{
  "n_layer": 9,
  "n_experts": 128,
  "experts_per_token": 8,
  "d_expert": 48,
  "d_shared_expert": 0,
  "activation": "swiglu",
  "normalize_top_k": true,
  "routed_scale": 1.0,
  "vocab_size": 2048,
  "norm": "rmsnorm",
  "lr": 0.00713,
  "seq_len": 1024,
  "steps": 5355,
  "dataset": "wikipedia_en"
}
Below are experts of layer 6 (counted from 0) of a mixture-of-experts language model. Rows are named gate (a neuron's input weights, with its number), up (a neuron's input weights, with its number) and show model dimensions 0-255. Each number is 128 + 24 x the weight over its row's rms, rounded and kept within 0 to 255.
Before each expert's rows: a language model's description of what the expert responds to. This comes from a sample of Wikipedia text that the model never trained on.

# expert 47
Description: Letters h and g. Pieces h, g, G, ap and old within words, such as Lease-h-old, be-h-alf, Rein-h-old, g-un, B-ap-tist.
gate0 [100 130 145 144 103 173 149  96 148 132 140 121 105 138 181 176 127  62 118 115 122 130 136 162 179 136 150 125 192 142 132 131 161  84 121 109 147 123 139 125 120 113 139 130  86 128 126  89 163 127 134 163 145 122 115 110  87 195 125 113 120 129 132 125 107 150 141 143 114 131 118 162 135 117 144 141 127 135 116 125 105 127  88 134  80 152 130 111 109 151 107 115 161 154 193 161 171 124 134 166 152 131 131 105 141  95 159 145 148 179 150 148 119 120 129 133 181 144 132 112 170 123 108 115 118  96 127 151  94 124  70 181 107 112  96 114 109  82 115  93 136 164 124 122 127  92 148 143 140 143  71 106 132 138 102 151 129 118 111  98 164  97 109 129 140  70 109 135 129 113 123 152 125 144 120  97 144 140 143 131 150 146  98 134 107 108 124 156 108 104 146 134 140 146 102 135 125 135  97 159 109 134 180 166 110 131 146 139 104 117 143 140 113 118 153 133  86 163 106 147 101  75 157 126 108 116 132 131 133 107 131 134 118  97 171 134 125 107 106 133  98 129 118 105 110 110 116  79 140 131 141 144  90 148 150 104]
up0 [115 146 135 166 132  91 133 154 142 124 114 159 126 141 117  95 134 124 124 110 183 104 118 163 115 129 156  92 135 161  77 136 127 108 128 128 145 156 104  96 130 103 129  93 136 123 116 117 172 129 117 128 120 168  75  93 116 113 122  95 134 107 120 106 124 166 120 111 173 120 141 106 116 123 114 149 159 140 100  99 188 129 166 145 135 123  75 132  92 104 164 122 150 152 162 143 151 129 120 139 137 130 116 119 178 161  94  68 114 144 159 148 137 114 148  88 135  85 125 153 129 121 117 148 112  95 135 110 153 102 112 103 151 136 132 168 137 112 137 131 178 150 105 141 117  79 113 118 140 109 170 137 133 148 106 111 107 115 139 118 135 150 122 192  91 166 109 162 124 104 131 126 107 132 135 116 160 145 119 108 120 106 137 117 133 102  95 122 153  85  85 112 132 177 109 139 134 111 117 137 189 145 150 118 167 158 116 124 113 100 142 153 102 128 136 145 125 133 155 136 123 144 138  80 114 138 122  85 113 122 137 133 142 147 131  95 168 128 109 104 101 138 213 146 140 133 128 163 117 119 120 149 139 112 144  71]

# expert 56
Description: Name initials after dashes. Capital initials D and O beginning names in sports tables, plus dashes, hyphens and born, such as D-ale, O-riol, Jon-Paul.
gate0 [101 146 139  95 153 130 100 126 122 120 154 119 125  78 141 136 100 173 140 140 172 135 123 177 135 113  95 114 128 105 133 114 116 166 122 133 122 117 123  73 127 149 148 139  86 169 142 145 138  97  92 125  89 154 121 160 143 140 112 141 124 135 136 162 105 166 115 103  95 122 150 105  88 143 155 118 115 105  89 129 134 120 112 128 139 137 116 111  90 133 143  82 143 130 139 164  83 137 125  94 131 144 143 186 122 154 136 168 162 106 112 139 129 139 160 172 139  98 115 120 133 139 137 142 188 150 141  86 145 158 175  83 147 108 128 136 181 105 111 123 177 125 176 128  99 128 161 114 120 146 137 110 133 122 139 137  96 116 130 160 145 108 133 153  89 147 120 123 106  92 122  84 124 154  72 106 141 115 121 145 112 154 142 101  87 108 120 158 139 121 112 124 113 101 109 109 124 137 143 155 127 167 114 157 132 134 129 127 130 159 135 139 170 117 108 140 145 118 137 117 131 121 103 141 158 189 135 128 166 155 152 111 158 152 201  94 117 140  89 121 150 104 151 126  97 121 147 132 117 143 137 109  65 146 155 115]
up0 [151 100 151 165 121 166 107 117 124 112 172 105 124 172 132  94 149 145 121 129 146 152 129 115 173 108 105 109 135 167 171 105  99 115 114 135 122 141 127 192 136 136  95  85 106 142  94 131 156 123 144 132 161 155 157 100 138  87  96 108 158 127 139 115 143 146 129 100 160 113 107 108 131 106 125 116 172 121 157 170 105 113 139 157 146 121 120 137 120 126 112 126 190 129 120 141 129 150 146 104 167 121 199 203 137 135 123 116 121 117 149 137 135 135 137 119 117 112 136 106 111 118 127 140 147 157 148 108 155 144 147 151 132 124 164 134 105 132 117 137 114  95  89 140 120 104 126 106 116 159 127 104 119 131 122 112  77 142 128 116 163 163 168 166 133 103 173  94 139 134 134 153 165 144 107 118 145  95 148 146  94 121 153 151 110  84 124 115 119 133 147  99 116 101 123 151 146 109 147 113 129 116 116  98 105 184 112 144 148 131 125  73 149 119 129 149 109 116 120 118 111 162 139 110 157 179 176 141 126 142  93  71 131  92 123 166 118 115  79 106 125 158 139 143 137 119 141 149 142 101 169  71 132 150 145 106]

# expert 53
Description: Initial R and L. Word-initial R, L, Bl, Or pieces, such as r-atings, R-ivals, Bl-ack, Or-thodox, plus some "of" and "on" tokens.
gate1 [105  89 161 113 139 149  77 158 110 134 116 123 128 100 165 104 150 110 140 136  87 131  99 111 144 140 108  99 135  99  96 161 125 118 162 128 111 151 135 133 131  91 155  87 181  87 127 147 146 157 112 141 129 131 153 124  87 168 153 120 127 149 122 127  99 133 125 142 117 106 137 133 146 128 106 131 184 128  90  80 138 133  92 144 148 130 151 193 142 161 179 126 133 119 113 121 155  93 159 105 104 155 117 143 166 142 116 136 105 123 187 137 123 140  94 113 107 161 161 121  98 156 125 108 122 111 134 148  97  89 164 160 147 123 101 126 110  92 182 156  95 169 124 134 126 139 116 134  81 119 155  97 153 104 156 113 115 142 150 114 102 115 106 144 119 123  92 137 149 145 142 123 108 117 124 110 101 147 140 141 141 131 121 137 137 110 140 129 174 139 123 107 156 155 108 132 117 120 157 112  83 150 141  93 148 165 141 136 124 145 123 134 154 126  81 162 115 126 132 147 175 110 153 131 147 155 120 119 165 137  51 116 122 151 179 108 117 130 139 116 166 162 121 134 125 171 145 128  85 160  88 122 132 166 131 131]
up1 [117 160 172 139 129 126 113 101 169 146 137 153 106 101 137 116 157 131 151 120 147 118 107 156 135 123 106 107 126 129 202  96 115 145 140 154 101 155 113 106  68 165 159 119 134 177 113 150 113 128 121 120 169 127  71 141  99 113 125 140 111 168 129 139 107 178 140 132 140 130 146 113 143  96 152 135 189 108 146 155 116 138 148 139 104  97 135 131 134 143 126 127  98 108 120 152 120 134  89  94 121 111 119 170 151 138 140 141 107  79 156 156 113 140  76 163 107 111  84 130  74 108 142 131 118 140 132  90 119 150 143 167 140 109 149  79 140 154 114 104 146 121 151 108 159 123 111 116 127 157 138 145 125 104 114 123 105 118 137 116  97  92 140 160 141 132 143 113 146 142 112 149 128 131 142 131 174 159 192 133 126 130 148  93 125 155 128 139 153 147 165 136  97 136 120 110  93 149 150 107 117 141 138 141  82 137 122 127 143 109  89 163 117 129 180 118 169 148 137 115 151 153 138 105 165 106 144 132  79 156 155 115 130 127  96 166 124 131 153 142 200  95 126 145 132 123 150 139 126 129 178 129 146 167 141 143]

# expert 20
Description: Capital word starts. Single capital letters and accented first bytes beginning names or words, often after as, of or a list dash, such as I-conoclasm, Č-ifluk, known.
gate0 [106 112 118  79 103 125 143  98 122 158  90 112 100 113 168 132  98 130  96 124 123 176 163 131 124 115 181 137 154  82 105 109 117  97 167 103 124 113 101 109 135  96 106  96 140  79 155 150 133 162 135 128 171 121 139 130 115 139 133 123 121 145 128 136 141 153 119 163 102 127 124 113 113 147 136 217 126 128 149 104 100 110 140 125 149 116 119 133 154 116 137 123 134 135 111 138 190 117 144  95 153 151 100  98 122 100 160 113 177 130 115 150 160 162  98 132 156 111  94 118 149 126 151 125 139 122 139 114 124 141 109 172 103 152 113 124  99 142 142 105 135  71 154 124 102 140 147 138 148 143 155 139 102  83 101 111 157 131  64 137  94 148 116 116 135 176 136 169 153  96 115 156 117 124 106  73 121 148 123 146 149 131 144 163 142 152 145 138 157 142 127 145 127 127 101 179 159 148 125 157  91 122  84 143 135 156 118 154 145 117 109 111 150 131 163 127 141 115 156 128 144 136 141  93 108  97 108 124 113 106 157  86 132 120 107 110 104 147 143  55 118 138 161 116 129 171 146 135 135 142 124 136 117 125 182 129]
up0 [117  92 137 119  90 100 161 146 151 113  95 129 100 129 137  79 131 123 143 138 112 140 174 131 122 127 107 106 199 110 119 155 151 138 112  99  99 110 140 102 128 182  89 171  86 123 147 115 137 124 168 116 141 134 107 155 137 147 142 130 126 168 170 140 122 131 104 118 123 165 138  95 132 200  96 123 118 160 107 151 129 101 138 120 131 120 103 106 125  96 119 132 105 121 149 106 125 116 130 147 137 124  97 126 152 124 142 131 125 128 135  97 145  72 120 144 198 132 124 112 170 123 145  93 121  96 136 164  92 148 114  91 124 106  74 143 145  95 154 149 106 106  96 124 124 124 126 128 113 144  73 101  98 129  80 144 188 119  80 157 101 129  99 118 122  75 104 124 158 155 131 120 163 127 111 126  90 153 167 127 159 126  99 131 139 143  95 118 153  95  64 131 114 129 138 101 134 138 133 122 159 107 152 123 117 138 127 144 117 154  98 175 158 141 165 127 119 105 111 111 130 143 120 138 110 168 151 113 151 147 140 152 113 114 112 159 162 122 159  97 130 162 141 144 111 124 156 158 160 144 124 133 141 129 119 126]

# expert 13
Description: Common word stems. Word-initial stems and mid-word pieces of common words, such as part, end, work, play, writ, -ast in Least or Monastery.
gate1 [148 109 144 153 164 131 157 174 127  99 141 120  86  97 142 149 150  88 157 104 122  82 140 145 111  89 118 144 139 142 102 135 103 112 145 157 141 123 164 111 141 136 133 134 141 161 107 134 153 142 128 138  70 111 180 139 127  97 152 155 122 129 142  85 114 108 140 136 138 122 123 145 124 142 105  96  81 159 148 140 155 123 116 132 146 127 169 113 139 159 115 134 121 115 159 113 125 138 103 128 132 131 102 166 127 132 114 124  87 153 114 142 114 108 118 152  90 134 140 148 165 108 150 154 163 116 150 128 143 161 128 180 183 128 148 110 116 150 119 116 102 124 178 154 101 120 114 111 129 135  83 125 120 154 158 106  99  90 158  83 117 156 147 121 141 106 144 126 130  96 165  89 110 163 130  81 143 119 156  98  86  85 153 104 143 112 141 134  82 126 155 181 135 172 118 159 159 127 146 124 145 120 142  96 100 119 120 133 111 165 138  74 151 117 102  96 158 170 144 118 118 155 120 129 105 138 117 148 143 118 120  99 143 141 143 156 110 105 150 135 117 141 137 148 103 130  92 115 135 152 194 179  96 179 156 139]
up1 [120  89 104 174 120 151 124 136 114 112 135 139 107 133 150 108 178 154 147 107 133 107  99 113 150 124 127 151 135  97 127 148 197 129 123 110 140 122 128 106 138 116 168 101 110 137 115 108 147 126 159 164 127 108 146 188 148 165 133 141 128 145 134 111 130  76  96 113  74 125 126 147 157 160  99 139  99 136 106 162 117 114 129 150 137 163 130 168 155  99  99 123 111 154 140 137 116  88 132 137 103 134 112  72 114 107 127 119 134 131  98 128 105 131 112 161 118 125 148 159 115  68 130  97 101 166 134  93 125 142 109 158 111 162  92  82 101 180 135 110  78 143 152 101  83 123 164 105 149 127 107 177 161 112 105 139 117  84 134 120 137 127 140 125 130 134 104 114 112 111  78 141 112 116 162 136 142  83 127 138  91 133 127 122 133 115 101 130 149 142 160 142 126 148 125 110  89 124 150 145  87 157 153 107 105  65  99  96  95 100 120 152 132 133 120 118  89 134 121  98 112 156 172 136 118 170 176 134 148 137 151 118 135 154 154 152 115 108 129  89  92 158 116 120 150 110 156 160 116 121 122 140 125 122 130 153]

# expert 5
Description: Name-internal letter pieces. Mid-word letter pieces inside personal and place names, often Spanish or Portuguese, such as Isab-el, Franc-isc-o, Ror-iz, Bilb-a-o.
gate2 [163 118  62 138 164 127 139  70 152 105 132 114 122 122 141 144 149  93 144 117 160  99 139 112 117  86 125 116  88 175 108 144 123 124 163 159  93 112  93 124 104 158 102 149 119  85 134 133  85 143 156  91 145 129 129  94 117 152 146 124 150 129 148 128 143 180 167 162 129  85 184  78 156 125  94 106 133 152 155 102 162 106 116 119 149  83 126 146 126 143 176 122 137 127 129 151 146 152 112 138  90 121 135 165 112 148 117 147  95 155 142 125 157 148 100 113 138 113 159 100 115 142 118 141 112 119 131 141 143  91 133 160 183 113 125 159 147 166  84 112 109 131  96 140 131 118 136  89 122 137 108 166 134 129 141 129 119 119 137 125  99 109 171 151 165 136 121 103 157  94 121 134 145  81 135 127  75  83 119 120 124  95 125 119  95 131 105 147 108  88 141 131 137 134 174 117 149 114 143 164 160 118 104 113 107 121 124  95 112 113 142 109 176 131 112 173 100 142 126 111 141 131 123 111 131 130 132 112 123 152 151  99 121 111 129 161 178 116 118  92 139  89  90 117 145 140 150 129 133 132 131 110 139 169 161  92]
up2 [114 118 120 146 139 145 110 147 143 177 131 126 132 140 118 121 161  92 155 109  95 154 126 104 138 104 103 137 133  84 115  98 109 110  91 131 114 136 109 133 105 129 127 171 149 132 115 124 176 184 140 149 133 153 163 130 104 118  93 101 130 140 147 153  90 126 156 163 142 129 108 121 113  96 169 130 105  76 127  94 126 120 134 103 146 132 124 110 170 121 120 172 136 121 131 161  86 124 149  85 107 100 145 125 147 152 148 114 130 167 156 134 125 135 138 159  68 119 101 109  90 172 114  87 155 137 138 153  91 139 167 116 169 131 134 138 115 150 141 158 126 142 150  94 118 121 106 168 136 135 140 111 174 147 114 132  58 142 127 132 150 121 117 162 155 165 116 137 111 125 141  84 128 146 153  99 105 112 112 112 101  91 132 148 113 112 117 104 161 157 128 172 115 121 104 153 129  83 112 111  86  72 123 167 149 134 157 125 135 139 129 120 144 132 125 161 112 106 119 111 144 106 149 144  95 100  86 112 109 155 110 137 127 200 104 153 107 142 122 173 161 159 112  90 163 103 135 112 165 131 127 112 105 136 119 137]

# expert 12
Description: St/re name fragments. Short opening or middle pieces of names and words, such as St(even), st(re), re, ad(aptations), Fred(d)y, often in personal names.
gate1 [125 107 156 112 119 142 126 122 120 106 138 143 106 118 112 168 159 153 125 107 125 112 127 112 129 157 164 144 131 127 154 162  99 169 133 136 141 150 125 127 157 128 167 142  64 110 100 192 148 130 110 149 134 147 130 116 121 122 152 122 112  69 175 107 147 109 107  88 119 152 120  77 107  90 106 103 127 167 160 112  96 120 167 151 111 116 157 137  78 119 143  74 156 151 151 157  58 109 119 117 116 133 119 113 125 160 112 119 189 129 148 121 132 126 139  89 103 125 176 102 115 154 112 126 115  85 132 169 131 106  81 100 133 116 111 109 132 156 123 127 127 128 128 137 114  90 143 110 141 146 120 126 141  85  94 139 126 146 138 130  97 121 120 109 139 162 123 155 104 160  75 154 122 149 102 121 180 143 134  94 151 132 151 146 138 147 132 145  94 105  80 175  97 136 117 147  99 127  96 138 142 132 147 125 126 160 106 114 147 131 116 122 151  97 167 143 128 165 137 124 141 106 122  93 144  99  91 132 161  99 158 126 119 138 141 139 121 109 122 126 148 123 143 192 145 101 100 166 145 158 160 142 116 150 100 111]
up1 [137 120 150  83 119 146 158 176 117 134 135 125  57 166 144 119 166 170  95 102 166 125 146  82 131 135 136 121  79 131 132 173 120 166 113 155  84  88 125 113 108 142 108  99 114 165 100 134 113 141  89 137  55 118 125  96 127 149 108  86 117 133 139 141 136 125 104 131 143 158 151 123 147  61 108  66 124 112 139 122 146 131 116 115 104 144 147 115  88 140 122 136 114 116 100 133 116 131  95 136  93 179 121 129 150 148 103 103  99 139 178 126 114 124 112 143 140 123 161 125 165 128 119 145 126 149 148  92 143 133  73 156 126 140 123 139 105 154 154 133 119 117 136 156 173 134 154 177 139 160 139  97  99 126 102 111 127 156 141 159 102 113 167 136 129 156 142 110 129 123 129 109 139 137 142 140 165 131 137 118 129 105 141 146  96 150  89 165 116 107  98 138 135 112 103  72 123 141 108 121 136 150 145 168 106 136 119 138  85 122 131 173 156 130 119 174 124 136  98 134 137 125 140 161 128 124 135 100 136 100 122 119 126 130 102 129 146 108 105 144 110 141 119 183 138 136  95 146 108 119 175 150 135 159 161 175]

# expert 45
Description: Nouns after articles. Common nouns or their first piece right after the, a or The, such as town, team, att(empt), det(ective), public, club.
gate0 [132  89 144 153 153 111 149 114 103 127 132 102 129 130 132 110 129 157 144 165  99 140 113 139 100 158 153 174  97 117 102 157  93 121 133  87 145 107 108 133 153 126 117 153  99 118 153 103 167 175 114  53 170 134  90 151 126  81 124 139 109 154 136 147 147 154 136 174 136 136 135 156 107 126 115 135  92 148 109 136 150 154 103 149 128  81 167 130 102 151 106 124 113 167 131 123  47 116  94 162 142 130 105 134  98 111 144 126 148 168  82 160 133 143 105 135 110 112  83 107 102 125 160 146  78 133 176 133 110 135 112 143 125 144 111 141 137 125 116  95 111 144 127 127 147 163 175 117 173 136 144 139  78 146 118 139 146 128 139 100 167 129 165 115 112 122 126 129 133 143 121 147 100  83 196 152 143 121 127 117 157 158 148 100 103 123 122 151 135 104 118 130 152 140 122 117 114 144 130 124 162 122 101 129 112 160 117 111 134 114 107 130 113 147 135 172 157 152 154 142  97 107 145 159 117 127 143 103 110 121 104 170 137  98  80 136 106  95 132 111 155  89 112  93  71 131 102 135 111 132 129 105 119 117 136 113]
up0 [111 152 101 108 144 136 123 138 118 158 127 152 126  98 125  89 141 131 173 146 172 148 123  99 138 110  92 149 131 110 182 143 146  72 110 107 147 132 114 139 135 185 114  85 141 137 140 137 173 122  87 151 129  84 157 106 125 122 137 126 165 147 115  84  91 120 149  95 151 136 160 128 126 182 204 127 139 106 134  91 112 131 127 127 140 147 103 158 143 126 125 112 130 143 130 160 119 161 140 131 111 118 155 128 111 128 106  80 127 126 110 102 166 139 158 114 123 105 150 105 134 113 167 115 119 132 116 121 147 170  78  79 144 127  85 142 137 113 148 155 121 162 138 100 127 115 133 140  85 119 179 127 127 115 162  95 141 126 160 135 133 156 109 111 107 136 148 116 137 122 125 111 152 143  94 150 137 116 146 102  80 100 124 136 123 186 101 129 146 145  86 131 139 125 143 104  99 130 113 107  94 114 116 170  94 111  78 138 132 117 136  99 110 116 130 109 160 146 102 110  88 108 153 141 142 117  75 115 131 129 157 132 154 105 159 142 110 130  90 112 145 122  71 154 159 137  99 137 132  82 161 142 132 136  87 153]

# expert 51
Description: Mid-word syllables, rare names. Inner syllables of unusual, scientific or foreign words and names, such as Chydae(op)sis, Arch(ip)elago, epit(hel)ial, Meth(od), ac(ross).
gate1 [135 126 155 132 120  96 118 145  91  98 154 182 121 118 135 157 116 152 151 106 123 119 148 125 111 129 133 103 139 117 116 123 124 179 115 128 109 130 158  95 107 133 102 129  62 161 168 105 145 162 128 114 100  78 134  61 144 115 122 151 157 162 172 107 132 114  99 121 127 172  86 132 157 154 125 128 123 163 149 132 140 106 118 162 149 155 144 113 134 103  91 127 136 163 132 111 120  95 132 151 111  95 158 136 140  93 108 164 140 100 121 116 167 163 162 135 137 121 124  79 124 116 109 152 161 113 151 151  75 126 154 127 165 121 115  92 115 123 142 111  97 121 142 145 101 107 139 162 161 161 138 128 138 166 107 114 112 121  84 155 110 122 147 127 125 135 113 144 105 155 107 133  99 114 111 171 125  83 130 102 128 115 109 119 111 112 133 173 100 125 116 129 130 146 133 131 137 130 113 117 115 126 129 108 124 117 155 103 157 115 130 121  93  78 119  66 106 101 169 117 116 171 154  49 136 125 158 113  98 132 130 122 134 112 151  90 106 156 150 157 146 100 142 107 145  96 110 112  97 107 122 135  80  81 156 146]
up1 [145 129  82 155  96 104 106 146 122 116 159 139 141 161 134 167 178 174 136 179 105 128 131 129 147 125 103 127 112 145 101 137 106 118  93 124 164 123 104 129 109 116  89 134 100  84 136 102 147 162 135 151 100 127 160 133  89 107 153 128 106 143 132 177 110  99 126 156 106 196 125 173 131 114 164 153  98 136 141 165 109 139 112 105 131  97 147 150 132 117  51 176 111 141 107 107  85 124 145  92 129 146  90 147  92 147 157 122 159 108 138 144 128 168 163 138 145 103 144 121 149 171 125 169  82 137 127 161 117 138 136 133 152  99 112 144 149 164 126 131 125 123 121  87 133  85 122 119 101 162 152 166 131 159 121 122 133 115 147 125 128 121 137 104  84 117 137 115 150 116 112 169 102 136 137 115 113 131 113 124 136  97 110  76 137  93 111 145 122 132 145 109 138 154 154 145 166 114 144 115 118 114 175 114 129 137  72 162 160 143 116 110 133 132 144 129 170 121 175 159 131 116 115 111 109  83 138 142  94 156 103 161 129 137 117 134 125 102 119 109 138 145 121 116 119  88 149 137  92 140 146 158 128 174 119 127]